{
  "moe_layers": [2, 3, 4, 5, 6, 7, 8],
  "normalize_top_k": true,
  "router_z_loss": 0.0001,
  "vocab_size": 21113,
  "learning_rate": 0.0083
}
Below are experts of layer 6 (counted from 0) of a mixture-of-experts language model. Rows are named router (the router's row for the expert), gate (a neuron's input weights, with its number), up (a neuron's input weights, with its number) and show model dimensions 0-127. Each number is 128 + 24 x the weight over its row's rms, rounded and kept within 0 to 255. Numbers have three digits each.
After each expert's rows: "comes after" lists some tokens at least twice as common just before its tokens as in all text. This comes from a sample of Wikipedia text that the model never trained on. Tokens count by the router's weight.

# expert 16
router:125191169162127086134082157089139162151123157113150167157131124151115152138140117062105094188081125097075158158141134124119121146149128167138136144116148133113152139137098109151147095149103120152106118119132112171165098105156126093136098126140091146162121129129158169111151089168105132183105162098122109121136118128101124155122164141126157136137144060150128111132108102114122146107102
gate0:087127096127166144125136139093127152151112094125114146147128138106111100171165136152100144130109156185099146145114145153107136155141132155160137111109160127158117173109139118124109167098118103105100164100166125177125173113152109075165157152167107115095111124103165130137079081171109105126127108144129148144140094112133126139097170137125120130066107173106124143174116137106131082096119
up0:076103130129156100121135100134149090135153142161126151221113159127148128108121127134165147169103116111143135093145149164141167079175142158142128105120133107118127145130101155139154093141129140124126135129102161139092110127089056157100113105104141145131134159116150128124069094140097155117096125090135129134101129102139148151101096191109120105103105107134127118093180126113182107076167
gate1:132145153162161120128085092131129150143104102128112138138117097104138160121126159115136133163140162088099135099119098128101184125170117115141122146111123070151147168083103164106159170103065142120124114116115145159149184092168111122109166152127093085122105100125097123106080122166097122151134149145125138149112133122154103131115126105143159131119165104169131151114140103159114115127170
up1:120141112105082132173116156146153106145148136102108132126134132186098146096153133155102075100147109147127128108128096103111129126135126147139112153111126156128116098145144147129139115151130121135094121155097175124137102133095155126170105115142131136120123146137148139087175127040153126174164113113123116133159132133089115124145140110151138142124115132117110149178153145099124121109094
gate2:108189155152099134115124186159130173128151138130146153146108099125130159107085104151133110119110169144094161117122124111119179147176107126165098122149110122144144161099124129122145109138138091099110133136108156122100091093111093104133152155139158147143111118137132111108104090141160176125118137103125124171112146122092181111149188167096142158178099167123117138128100150093100141083148
up2:126154094092094106132131107151103106097163195137133112147114101133110107147086117114099079127106115153147143133085114132144131107146135114149101169121146099163092091157153128149110185146149122142107132135171134132113181089151120158111137165133110110130118091166166142114159144114130158130132133124101140141139148158137121105130138117147140093120114112180104105158121147137103140101147
gate3:125135122114125116147147184098081141102125117102132132076093161106134135112109137108139142133090125113110124132142119138072125111136124104152139138123137141115124120124147139129158125106179101166081138091116131161135139161140125101140105133106081129129081141121116147147114128128099153127124181133141121146138106147147142131128138155109165100131168140145136117149101097116164112092074
up3:167127148143138123109131089167128134114137128132116126098167139100166141101102135140217096116122164167178134147149153159110122135114142146108145128114123136135151180127098110092158146134105104092117142181100147118116096135108147160118129117097161108114137109129146159111135146160122147147161152138087110113130099104122125106142142152159123129116081169102164165103155131161130150092141
gate4:106158121126110152101095147135126127169088050115130103140139156162123094126183106128107109138126144133107076084122113098128144128154160154122127107116111127127151154111120135117126126139163119114161093117139124118134168118118102096090118111138140109138138129093145140123123151114161125164102125196112161125136148138123103096127100112143102108143101111180146180148122138114109153151172
up4:128094119097144142181104153170154168131144169112109101131125059130073125151115115102110136120106147101144156166109107113100133102122157125138113178128117111105149147125109130122151130111123165109144112134119124139128109139122129159164175104099183137111138159142112134155121112141138138118069128127138127108095147129150162133110125135119122091120137127071116139147158129128119157127094
gate5:128136113161108129099106114155101116094150124085135132141093101098131129122106081151150110137130131078138151138157157205157155157174079133141126118127084106133103183127133140089097140125110152111117096117106144136121141093152097135119106102110210094091130091149141118107135148184109101110088155132105155100111145079119142141145119100115120150109114118124108088102145159143132110133104
up5:144140153114144145103114132118141130193135179147073135101115164151130129147125152098137137128100127138152125139074087107196099086137115113123075125117132169160113131121165125112165129121173115145115106159087165123135118144142155192119094092099146162136129140105124129093126087142168119115112177143148152127123109135089157121144156120116100139123109149181117152135130109177093075098114
gate6:138163111125118086154116124127108143130143135118171164123078121141099111080067093135118091138120111141122128139142127182139141188121120155124133109125130149137148144141104121128092146078096098124153118164130132181126104159151112103128106129091127136131121148116088118132117140150085138105170119081101157160136154147112113074120138158145106107076135161152148133121117127122079164123117
up6:133105170133157157135086146123121145124104172132129153132131103147155164139147142131113093137160142208148144089120126102093129097101133124129131171138130102155100155162152120155085135154156129137090121099140129124117162136111114143066129134151149128148104110077132149150102133160111110123138173092106174171106112116094130123120139154118107174138108145100149117093144136111096128108124
comes after: ".", ",", " to", " was", " and", " he"

# expert 17
router:122140134121147118173077124120129164136128109126089124141134128188102127208155133115137108135111142101119125139104165126122097158105150130142163118130145145122178143117102102198139130179125137148130070125115110138137082117119136126123120069136134145130142135155123130152131143142118140127130144105110149121083123146096100131127113154175125136130090092153147100127136129139076102154105
gate1:121136132153118110124088145113123089111124093108100133115085136092154169120100095113119151150138131131123126156154090103155128117174111171075150122119149092115083071114167133121138113125126131130097119161102136128122121154180151147107131113102147157122153170164073139088134148154150152171120104113109147117101099120149104165098126128145143104127116167170118108146144162131127120127100
up1:127106092133137109143122133141126174121123118106127092145139114157162141204181092083126134122152149074133123115147117106136143130135130120126131169144140129093119106129136135122101135133144117107125159119092115135174149152147129125118155140129115144093111150093122183123160120098114131149127093126113118119136106185108131143131094108118098105148136131125139144152156127102170117160109
gate2:151138111132147144091107134129090099106093119075141084147112120113125149167084121128075096140103157127120169146181128142117130191143094119107119111113099125151108140124131126169139167116143124124136157137123133127119133098104160162142133121091128147181121117153070136091122145112170136131134159147095116140120134165127144150119101148142108127105145149125122113133146136097124132148194
up2:132142140109155102138079143088094131135154108112171107101143091148146169132108182129116138120108123103129131136133139147143110152129131143082159160083147121117121183153114121129145118138115175097122159134099155117150151092119116131130189112096135114122126128143108100116102109121092132127082155132143138134139108103123126119158121147104172126096120127119123129157122116138131144152137
gate3:150165146142112125101079095152161115157110133109125135126161111116138112158108089120170126144146124140183148141097139121104134164138167150166152091140109113147149141126133159094157090104131149196144119079130111098112117139124133133132136111167090119113132116149114117149119097168132135143175164140120151103102123151106115089161115170141127104087143115153113122081159128155159119164131
up3:118116145121135124092074120139174122139119137132149144152142102109124114128072114145129103158149121088191117141106162115112127152160177158137168097130126131124135133121139161115158086158150163161156130119138120107134116111133114123130144115155114132108123146162120113151098093162121133128183156148128172105118142127091107094180131151131146107076135108133120155081161132146138135155140
gate4:151167087117124119145112114162179159158120116136087133123092132161145135120140123116104132175121151125143106168158111187153092128135118125135128133150130121134126157087130146115148127082108187119142134072156105184125119108149094138140099144168122114137126119114143116157126128176134150105177178134141132095168146131119157105138139135147097160125107104167103114118138141108103110104114
up4:110117086075084098125143126112100140194114149141128118057139134135122136122108123124127171164146142092128119116120116111132123175150089152137138155128104135117085161149085112094156135116121166136106148120104105165133126117091172167097131126159121124124136138148131131165123149105143127116142172136114111145114127150147114140146110097110094138139113089147118122130158124130108168121154
gate5:151144140165128127069115097123109093137124138122142143096112115128140123137137144128143107096124100095147110172147143125130117111112143139091114185131072146130078078129128137134143144157117138097077117120101149131153108117158143115084159134157105144141125131123118116134089126116120159090132133088078157098104100091139109133158097120165143100158114160108122181165111126081138105146105
up5:137144175147140176120133105146143127110145140091106144108120172130102164126118114138135123128124093125114130128101144117135069135110132155098164151122104169100117128100150146121143140129130096131075113123112138116179134118144120091103133118134160109162155142134096123167107102158155158103133133105114157114119133088128074150141130112145158079154091188140152148125128173127144120152076
gate6:108162086110113115105103134149114138105132129142112104124123059116138138115120134111122125130161182122094120156105126141121111115145136152167140150160086156092122112084124127113161133149088138089119086090139091097131148136124111151152097172140143134131133148130118153138123119108152097109109102096164086141107121126156106117113086116129099118184120132114111129142180142132141161109147
up6:133155155133124085137102120136128129184123119160141171130149111123070140103116121172092105136142160159081135199174106151139158124148117136138165125128137138131141127129097135127127149161146098099127149131082086129104144118121124176154101126163124139139115140190151105110063087088131151121123084143144157150084136128138129132147177122122110138160153127123137130136070099105153131136100
gate7:122159099113099112095137099120126142146158134176123134134109129139130108140116100055097097101100105143131087153123156098104175120130109126123146119123101116153139139090169152158141072107150118134131113143124153142145110153139135135128097103149136142142133145118122147069147098097161102180144146077145158140171110125151093138094119133105084121111129148131143133124121115126123108110113
up7:089087141133166173114117160174135113147123130148147109118176154141102140142119162106130170128137108109106098121155093133104126146122114103163135101144113093104188159129085153148115113130091106126141120124133092134115146112123080131095111146124129145158086168084124104120088123084074060110126139108156139093135169109108159118098165110131131145081114105151129142137151129152123145130129
comes after: " ", " |", "–", "|", " |\n", "0"

# expert 5
router:099109114121125110104109149078144162116083133143139154134150123113085153163153111112070139101109135141127141186126150148145111120085132182141145119138108164122140092115133118185154071128127143133149104167167095150131118120164134145120100078101149165118120143147115152102115140137072144152131147146111164128148135158133100147121126163154120133131106134104148098145134101132115135164152
gate37:138122142132085123174093116099127141122131124123121101151097102122146126163165131103092129135152121171146143129115136122093155140151107160120132140142087148113116154118115125123093139100139125103111097164136134171108182109120149094104129118146150124134119100139130135170144158135124196134092158106107097074117107130107108098121124129131124189088108152097060070162096096120108129120149
up37:171077095086169127123148128169129134116172099160172114073132143136157129092085120081133100120129128059161120122153154120142137101153133122115107137131088117108124116123145109113148129145122111142105104115089118123116083109115139099117154155115140130118157125125146145108116120125131146064130154137147184143130155125150113119115113118046160141123131140127118119096116136142123112094117
gate38:092083112140085140120094087122127139093146125114129136138136144115127149079145107154126167098137119128134100127151121139132112148099110151094121151166135126146118100112151123125155119163132175091160091165136121102178131152125120137116146160151154128119122165115113102124123111169100119167103113197161139110107125146097103133106078139153119096146132108173160136146147101125117135195142
up38:164126125101108154135114123139122116095149161116143120106137154161180124108129167135112122164107142146145123124133145079143149116121164110110105094138125140127116141126117144190085154104085127140122135121116141141077122152121152125159119166144121178150148163139134139122112144091121159135156157125111150115157095131121133147146152123126135138114077076143093152115111142137167098100124
gate39:108111105106127111089113118085164118110089126125143129154145083119097149164132123144124125165072125172132133144098149153158130124072111144118097137158118143132182128162108099143129093115109146102117122126121116094115162105127106138136143143098108127126151137184083137144126070133152148116122132136144159120148161175147096152122121112123145095120113111131149116117111146163146109123116
up39:119083112114143125108128120112141143138111122147145144138132117123094155138144110108134088161093148164140126107090172145178162087077122125131116109158159135106173106208133129141126052158120143138125119124096128107138117080144100115105099149118129097100127178154117150132105120132160135089139112118116146113137136152116094169093133099063135098171121132152126144142108127175144079141131
gate40:104134152115132130117077153109114130113123106124080146124159148075097081129081123174113133148105140137139120126119129084102120114078122157095123151149110155136108109167095124132105172124099155122076137151136148145140138159152099137147088089153130119120124157140120127142109089060107079162072157131118178115137127102104087124119102108124121180107177179081161173129130170140120106165129
up40:117106133107130079116113134095151168145092144120102098131114080091080121147178132116109132142137162193127144083148118143137119103139114108116126167141079138156090118189122139135095157097137162127109148129137121105121164128157115137152143157141112099125139101126140104117125111151117098163110108154145143147120114100127093127140157127131135082105136155100118131132100129141113145127113
gate41:176133132151101122161143087138100172165140110162122095119124126128091136185138171110158137138145136121085138140146101154143094187110172160127157146148109117142109129144132106134153174114132104153097106125171100174138135090102111184135108153130126132124088104101129119111118112114119158128067133098115120109089122121107162127128115101111127123125096117143112128143132157138122124092145
up41:113095134100124149123104149172114115148142154130134147107122150122131174135125114137108102141114185144136129109099121109111125098138113129133125144114116100107124070124154156103114117087164144124137122105086131111123137133126116091118178092146137078131106108141080097089119138128107144094172127117099122143095081139133125126138117154173084123111097096093120141110043140098130138155124
gate42:126122128081127144143129152146109147136196132110096141079110130124140126161113067145101149101102162133109124110121126128130161118132154180151125153155117099147191146111089104143141112166155109126143142191119136108138145145154131079117128118128136144141131153104110122131133095155116087167095113158133166098118146107155103151116152122115110102140120119147116143084150090118089108074146
up42:123122114129171112138150145152144086146147117152123153100126112126123133168162134107115130115141159156096155105111095146122162222181097137090088117180094127121138096161116137164086105074078175182133140121109132136124122122147141170163166103153136109101105099162105135124155105104138154127106122121100130150148149154110157100143162149131134129131105139121134138155120123137136128132155
gate43:123137089156112152131132121104156078125145091164098136120145115139108149123119121135139134152073166145119136138121084195127126125106120147121103086130092136176139154142074139139123131128113114147159124118123155078113161122152123119145144109110121123146137149113083124104102150136096119130125118170151125098176109124159140100130135141141173132123096114119105110188145155157147170112105
up43:090148110114140116105140145137129110074167107172112142109130096130132092170126125132111119168140126124163143136128127136138148118153077123125142123157146121199127127117172104161130100150087135142133157128131128081150123134112106098151099106122196125147126172159043129127144135133107125124125148129152089069162130145153141169105160153079144123066116163121115119151136153109107140133139
comes after: "==", "\n", "|", " |\n", ".\n\n", "-"

# expert 21
router:132153135150129132116108128130154138125158112129118127117145120141135165143118127123134101156133131124096116101095132126129100122159129115116079134073138113118119138114124110192150113135104128147173116084121095150145105106118112108153130115103144144114160150168107175139114086169104168126082131084124143136109106144121078106089162149147118123139127121167126088110145125119122163107117
gate1:127134121158100129124162150133152155112149102157096094148138098138108155153146109102133115082121119128109137145116161124134129168170133176144109081163137124100129121105133074155112104126143144113142137127151143123161124132151179114133111037139123109115117112082152133135123101118136130108108096137129177128138110140073111108117104131148134114132150120148149141106132151083145163140141
up1:108128168138130111127151180120182151095138094154136098118124129146088150143168138142116078099129116102139137137099128166118118144131108138132161117152116130145102169177134099146112155105124131132120094108176126153109135110170112128118129074102119128128113120127132120170088131166132111134130161123110161128129104132106078129119128116147160133153152163143128122130036145155126142128140
gate2:087094142147102112131124153112073127170173140126122128111165110130173150153107134144072161121103145155086096143149095130090132141160134180110070107130147129142132103105123109144122131142113117147130100135126090081130141081121161118119107121118133147134124153087095095140118127141101160087156163145103117075106089130086150085147181152103127148110129133167164133128162154089136131119171
up2:119134125066145114126148133105149115108101173135144157124086120106121119117164162144146135112166081102115150102118135154127163158086145104113169148153121104118122151153101121118146142077163153094109132113135189157143132151111114161170112120132102078108131159139168135114154120111139118150102095117144121189116135135170139163155082104138124123114120092088098137114122133164134116142122
gate3:130082117129112104122093142120149116186132104105109092133138138148112154144155132101104125122163156135122126124146132109184104129129121138159121133122124123148094136108136119095139132118119134097150115119118095114126130086101096180141121156166096133109123136092154161143080105122133184117120137138085091094112128127155106111078164174140137171102075177087158096065162156137114147093147
up3:152136085110136108113113114152130147131132143116134110105161173105111175114076143105143099093148159104136136100161114081097130117139139105128122115120127112130105155119152147103178100121085101120135127086120091125155054120045136154142095117154121168092134147121121165123092185082124135181128110158130127159113155156128146136093122149142099150121116141128157147105135147119110126139115
gate4:129196127148157079104086072132158162115144113122140140120172133131101128122179095097109127138110103091137118125136135123151144138175115131112130137148125094091109152142132152118106142131139110126137163112149133091133107135150139112108135128127131097114142126155117158121100182153119119129129122126168126138138116104115108135157146149185092151135148105122072141117139124112128112123150
up4:110086155133084150132127171131125112077142137111109102156085142122102152122155099139124155132165116129154115144130134110109139081118125169132083123097130091149120101148149154130156129140140146117143094142121100145193144121109120105180114143120095102135129111117156077124121155163135111133166123078116133096125152127121127160105107108097136095096143112145143096125172143132137153134110
gate5:089149156133145159152105111103147167104142098123086139146124132173147130142105093097112103162139145143155164134132107099171128155131107116132096138104092151089092136150115174119105120169123107150117140143129101091132140119091137146134053139101150159096165117101161110134113103102110115108092117109115143149136100121144104138091128118105123142117183169127162151107137130085123071129143
up5:092143125122112115122072152116126136153143162135104109105138143097124102129139149138135140129141110127170131130151141172137121126134049156127109140151129120160163092119106123097116125135091107148147112124151091125141069138108115083148083129189146137136078129096115162162123139146142082113174103102104110147129129141117151117090180134111126125172091133115101140141162118146089106127141
gate6:105117134153084142165169145130128095131095108117108138123164148110167143139130086114134105129113159106175112118124097114138144127125069130179113080122147103143139127138128129117105132046121154111125116097106137107106148116141089158138132092110112109115115115165131096096126112154191128140130132119123143111155104143110141157113121096163104067145112144130118134152154120161136118136109
up6:112141134151107138123122117090145159150163108115106139124104110113156143148132143125121112108130103140165123116093142136117101127119117106165080118164146141143147158124143134159122122110099136111104151148121138190102128110073104192127107108098115160115106049134098138144143113086111143123121143143120160135164103102162162116093125135159082097108128110152087124130128169134113129129067
gate7:126142111088138089119138139150129114118111103138123091130069133122168137166156158122147129121156076171123106104131177111145114140133136127096110119087128110121138199126140139125145142147112123145134102124143105128179098160101052155126125179103128129100138107171148110168133136143124115139117141129142130114105124105172137113123130126125132117104122153153133139132144099137139122139137
up7:120134146160111162115118143109128153141151151121144136156128096126109151114117125124128134125099159139124143152145057150126136104134092145152120147160107173130152079117122121109096100125158123108128137131094169113081160117142222081119118103135146141134116132101107156049124097093138116116120145119115141125153125152116143166125126168143113148142155127108125127098105140120110115093112
comes after: " ", " |", " (", ":", "0", ";"

# expert 19
router:108130128124115115121078154110167173076136174090122128133172120104163151177104107121113132175132110109147131141098126102132127172128117116145131150106147139101126151108126115171127117158125125133088136108126115125148104111142100089145117111139143117120111126144091132145157139152089148142140105127103128146126116137155127130079149173101108128117097121124154110128137084147153127149147
gate0:141129084119075121116148127089065153137164150141114126120148168080113128167132103166111057145118128097174154134141129112126158140090128121109096191129138128154136130107165173186131129117151098131163096102133091098126132145108136115149116156135160128115107125152114125123116101153147140171117115133118129109108097097146153158136097155115104152177126072109100099131149158106144135117154
up0:116134108143087123094127154101111126163154139129120110120164232112106123147111106109121110114089115093137158128141103091111124124109164147135129188131145118129144134135160146152143140128168128125158115122148118105127181123136146127125122181085146136100114138148112129133108076162109171169140126162123127145146098058105139173156140135132122155173139082117167100119135149124149141144152
gate1:082173190132115123148115133096148138113151155096109108129124121151126115103098138131136093127111121114112125124148153098130115180141174129158175078110141105150125153116102155105101158154121179146190130107156067097149100136141147089137113101131109154144070100092138158107148161110124148098167142092160099102103148133109176119129123135081131169137098092129142110135138115116141107155145
up1:170079097130107144133098110162110112113102120160181165140103129081102135153148133120150183123144148142139140162129086141111097111141100154106112118138101172167141092106135135138146165121138082144066122112197165147103133151135140154127103199119164109128142175147124084108118154105126128122114130147117140147131114112142104116123122142129142130113152143142128183084132119099103131104114
gate2:091139107172110133183163168144120144141126149157103101150090104115113155125111093169111135123129140087100130132157109110143125132171141126087178181122120133138172160120125137111145147127108128135092153141128119117134143132159106093131144150148140127103115140146138129143107153155105143142094104147119099116140123103123120129126139136121144151138179130141137136132094147127136137145139
up2:122105165128144146115097125094153087160107100125148129136142151134124107147132155158088121091127095165173103110120150138140109120126080126139110130139157122146104088130107089159127102124121126131140114136117171154133153119106169146144091137126142139152166123106097154171105094137108116074140110087088123141132108142148111106150097129190141114143070142087107144119166092124148144132152
gate3:070108131136119143111138113137128126091122117130172124071136128081218092134097115149087133126117125152157199127152126122147124152116111088108133106126140129104133177147078152100122140144141148127140098127093136126112111117116124118136160143159163130137090120113129128096134084132142109102156109132143098073119073128104125123097144169145124133119149134138141111152140072131099127121101
up3:093091129156144147121143180058088116118131130178162126121122121084106102146124102093102112110104106151150145126133135150128173108160138121107110169141159146112135144089123110138142115126120126125112158131114115159195123116097089142112150133159112116125129100139137133110132194159123162103123123116164117132109151101155168115089112147146088156143127156152124131110107129151151156174133
gate4:103125132113125134142136150142169123132103155104097154157141111118108113123063097138127086101145103166141167167131105082121138096131157127147108150090137135100135082133139155161099109138103136106124109105124108143185124134169142130131150160141141099156104165098087151164189157111134127104139143156120106119132082128076143105125106146092112181127144135122178116174168082138176159154110
up4:113123107131133144139142155123138126141162124097177102129114100118113101114103135136115142146091146142136119139138072105111107170092153182095143104103183148160079117135159150103101140135100130116167108167185108141099100129111102135070137132169157126118095101104164119105116117126139158148120146147146143136106147148149147110161112161104143105094154136096125109078156221145141115111137
gate5:116128141148125126137100131133188129096149154120130150094104102151134130122117171135181132150150119174177124129118153091158127143089114147106165168141132111119115149141131140171138118085116110143122156098116144080161088160162153151124117137145138127085146183142161142116134119140177141148120180130104085140163136127124121152103161161089114133112130125119171155118135129147146102142102
up5:160121162100109113139143121139120130170105126112169114122122136109082138153109142115079148111118160128102168143145138164122118172132147150125122135133152120146142184148156185097156140142108178117105130133120110166136140048104123162105132135135112166126157100094141101137113140154112091100121151115165107112148153109090115127129140102140182147129103139120121124144062140085111115149150
gate6:187128126093153115121093115106135115141173205105118109110111134118148107133144150139118141127150165123149154150159152130164126170117127184118100151120091071111121168150172161144129138168156116122129128122153112104107120136144104111129173132144165143069126135099096094145109137118129121117145122145127116125079125172080086136142137133129122123164127148155087081089114119102162133178169
up6:162181138107171122142129131133156111123121152100134103080163135127145136114081137157120115114077148169108148150130112101114115088108094121129122129129121083096132190135107135151122091151142137141169128140054125117093117120099119157119136072145106138138119150153119107142144161167126126141130111127144118100086138136105153106133141176094181141155110104099128139094123142170146119170109
comes after: " |", " (", ":", " as", "\"", ";"

# expert 22
router:119121154133107116092102130126141168118122162122089104132186124127132122164106122106143129153121132141131108149102177140111130129115142138161133146108146099079154137122156120145161106158128117149126096150130108159122106105121142126115128090165131133111148082122103104123139135142091154120095140154121139129134124160135120169076130163136148090133082102153129091131125131143106069103127
gate0:146127087085117117098114126154142108119096156120091139123130149118092088167140156105143119116105122138105098166154153106190097136149104165115149135108134113103142121108197156130155174155109148146130094107161116109082148140169131133116128107139140114077152120074106162127111125139120113158126120140136142106138081135104085156158142122105113086154126128130127145154112139136120097158148
up0:136085093155143155074151140093119133110122116115144129182155134131121127147118162139100123104156092123129142106133138106095109162099119153107115138108120105104149113119144151164111135136113162125165087131158100107104135130134113149152155112140102120108096122112126146164095144083130182147080080105115137136127126144137124133144140112136108106141069112121133116142122136125104102106155
gate1:090107117098142124105096133125088141105139137148129146106142179094140132165153151119155159122095110162148097122129169119160087149121118137104105081142136140107085105153136108072128105145099124148124126126160154122111127115113114146072088111108142146144123121118115105069147129107101102134168137120127134116121125125110175144069143102098165137117096118146129127148097172129136117137128
up1:097099151165117159147173172121102116142146119182166141130133123107145088122157103109118111120128119168155096168153119117054099135102130122116147098129147114093097105160134142127141157144118128160103149145126112133122117094120147099131139124159090178129112139156137077122162147119131147137150101164095151127075159150177149126101113136092155124091122143142153100084129155130100129107126
gate2:185086115123140127127122100128094074096134123108141114103169138155117164163121149101140138127124115127164135093138167120135106148085153133132114209127142119148128136141129146151157140120061141151126105132144093129147120104121173149127172168091123103126129092118116105126143128129137157104136128092140132110175114114163123173106108153118073135089154162145143092157142131152109092116138
up2:154159111109162152125108135102144145146132117120132163146136151177134082123118113139129107156135108109142146139146098161132121111114141115089157089150103120123125192090132096123130133108120119159167137156157097152109138136139132113146090143106115138116121145149082159128083150091100096052130107118148139119141091096130114107048129178126091168111121121151091102145123113145114081134135
gate3:119068108103121127103149162107099144108139091119199124099192111116155128117116143125121090174106169072135111183146118123111098155087129125130103088148120118115157140105118102110124136119112130169130124105142157074094120150153098131132074109118093134151136089126079149103135113115117170142112062166122136134172154162110091114126093155119145127138135153100145176101150126070117127145151
up3:144107133118136135128188108134113147159135098139139107115162132119142097142151142139102102154167139079144143162158092114112116156153139104112128127121101131118140117094142115129125093152139125165138101075129151105133120149159107100117129127114094149098145101145079199100106129112088171111117096119129093162154116133104126101120110167090112144133077141134151200092118105121120150133134
gate4:130137114105095117144120095150149141142127133110088162119133125113138088184153135131121126091112136154112152146081099101120170102121150070145123098117128126142135150129143147101157125121155095118167146131166146154125127125150111100121105135149108154128145120115133109112117113127123120130108103125142119127112145131156119193125127114091119122125162156150151098137144139135090128153163
up4:101120119137085131121125132110147136165123155104115143117120129137129108145108124130104148142153159134168132134149153109108118125116146146122162117101158097188096114160125130141114135113132098151158140125104132168128174090141176182127167137161149152115155126147168113162094104110115135102107145156090124137109103135125147133141146076074106105157131120141095153165141112123103143160064
gate5:138145122126111147148161148118104084136150116187115096114143137121115163129100088165145147145154160118117107097132177104127204132134119120125113165082120079186140099142134116188128146168147150089168099126175130105152141142116131156129077144100101115123115129123133155123144148091071123185151120107118078125158134093163150143109148117093138115098115114099094138101124115119095158101154
up5:145170144143123080110166118107131167073093126091108133125139083118138132103116076137128089125088078118068175105135124103085097152142130134127151143170153153115126125114146141078159149125089123087124159107114165124091124122137102144127119124102106126132113149141102145098107098146133091127121135116095146116104118166112122157137080082161106147171116137099148116150097133144119103148118
gate6:114095125153141115146185144093157152169122101135122146160152133096115126150101135102138094138146156087157176095140111159108139197111132149101121079100131162114092122124091138161141106123129132150141134113155131112087142107158131126128129087164134100106166129143100116166098130113160110118132136126165124124132140180124125152151108117133162134102113154127109146140100135126104188125094
up6:133115149112128094116140127105138146171132137125086089173130119127143155153105167114178082113135163105122142126123111132095155180115158130094150096105133146088103148118146133157149125171110133127090112150177148125112165115124104118105098074169143086123145134124092134134099115141148087115159187130138116164182131178118138160137128105123150144115104127120147129107076126111119164134122
comes after: " ", ";", " (", ":", "–", "201"

# expert 7
router:104151143139105134131119152098153120183089165121151107130121100152145143109116092091096108155115155131107117172120136143125104150146121148185133105127097159117146131135129109157136120144142119172154101133114144175173127110169131142116105110147094162145117154135150120116145116146119161180135150101110134116119095169102114141144168137148149125104122118147150111116108089143130111134106
gate0:121132087113081139122125152155156100124070116109127092190105104089103177117148123128121171116119124123114132121115135128144139134117115139153124067170094134158185130160132093095131114136117096139142089140127118162100115142129163179127104148105138115084121117103143127130099125086159130112147114102139116115132135139103134134133133171138137149141170093124134110135104145147151099098116
up0:130117224133173133148145074130134099117152115129137133116111139146110065118146112142140131132125174139154097136067122128125118155134095124115103138140141094117138144125160121143126143118102091143114130093121163117101175109134109123140114140151108132129100131105118151081146153141127145130112119123134099177174168162100126147140124090117171142130087113135154147106141147118129147129103
gate1:194140104130147153099134161126100123128136102111113121124107135135116145109134166115102151096097117127112108152166153120142129161117088163135148157158123151097165173181139175113129086104116120146152113134095139140137133112168093141137130135133132163107137129128144151130126146132101112120144146131056094151142106091163088137157132129157169134091089159106106141103166104127082106141131
up1:132112123120107086094101097159115176118105125113119137164160135091134168165101148149133117103129115155099121123114176143143150114094112130142185131100122112166172098131131122143122113132153162179130096122143132137127146139116128135145206130151174112113128159140166120138108145135151129104126117169130090108153116132124143121166152138141138114110123134146165126090087149108157153090137
gate2:125132126110125134125129157133114158159129180104160149136131119152148154136162099137134129108127114123117134097122161132136111164104083093131125100098096160093123131150093076112109107131187145124159094128134141115140172091059147108130122117126112143152114126131084133111135160116120167135173077095148138141116176132110131128110133124125158094135119141141123159093125163080142127113131
up2:157131187089177158133097093097093113104127142136084142124109061121148153140154154114142155140113117071107158119130146109106139118126126184147133131103141120122141065091120152158110134108119154122140109184177083120111161095145125150101127170130104141088129147144131095126123123127098102117140161155103124110138109145105129137184157102147121101119135124143098109114140116120146160094156
gate3:131105118095084129159143135148129117164125131106152120110090136132120142127100129130102116137101117151130132096136168139133130177134145156173149167084112150079097153152121136135138068143092096153132117138120159122149135088164096125145151133174172140118157144106107128135118069173166126150139149156122116093149113100125143140155206137115124161175112150100113136116145152157150156152144
up3:109121099093113098154147119092164119074116144157141125111111112142110140102105155125152163120144153135093153132140149111123110134150124162180103118144085126130155118124112100117133108141098142154130129134144143127092145141154131169142149138169166161118116119172105096149099073052149160136158115111136091087116110115112098102149135149158146127125149131120131157133137117105147134114134
gate4:113121109096115141133131124101095132148144170175152099092130121145079144131108061096135122112103167112104147167130163131087135096135081127119113139129131113133174144093162115138136101165141132152104127143108124109117101128155119111092128153135077127120136135137112087133099102114132173155150092118156142126165155108124119176103087145118116160109131166184139145120142147107115120099136
up4:133125118119137136152126118081149085116135136131154138125100144110119124146112100126162144121140137115123130150128126152094146117142090117124152132082140140132155125114183130156144125147137131182090122139141132096128170133132122123113121103170098132110166139088108107135118127135137171120102108120152138154112150154154128140103091149148145158100125161172102158132141139118115109107169
gate5:151143127136119167080106137159100159121123160096136178130107080136098147166141092139142141143158108161111059128132107132126158147128164110139132132145124132135141149109071114095133109132113091106130113102119092116181149129139111087115113132145117123170108139117139154137093129120143129151143137160176122146100138159128148136135148141145105167130133114120140150106171170107173132135111
up5:136161181122104143116058156191136130153135152100145153097139131168150108120114123157095151097125143138132089117130149119125118213107122136147185122137090126140175130139129057138113124144133096106148138103112112154118121111138131097136145133140140136147103123130135090094103146108137105195107124153093090114108125103158137129139108163182123154122156156150115133151151147116162125141104
gate6:080111170115146126104102178113129130100116147136107122115100127134143134100089090153111167154131133110118159201140084109106162125097088127130152125147158166110095139142098125125089092153140149182124125139094109134123108094121115108143121088155157156113097170135142133131121171101107129154118101158140140133125080144100171117101139122149100124135156145143129118092137106102139136130091
up6:102144131132117124125125100145098126134161107122137162143162136111113088100168141181130135123072134147170124109122084126146145146123131098148144180143112114136143103145112146188076111083115109169139200144108109118156165150158150114086135113151119173132127107152141152151127123080119127144112109126135130090110129117112132151171134167097141126119111122140110165107125153130132107123091
comes after: " the", " of", " a", " and", " to", " with"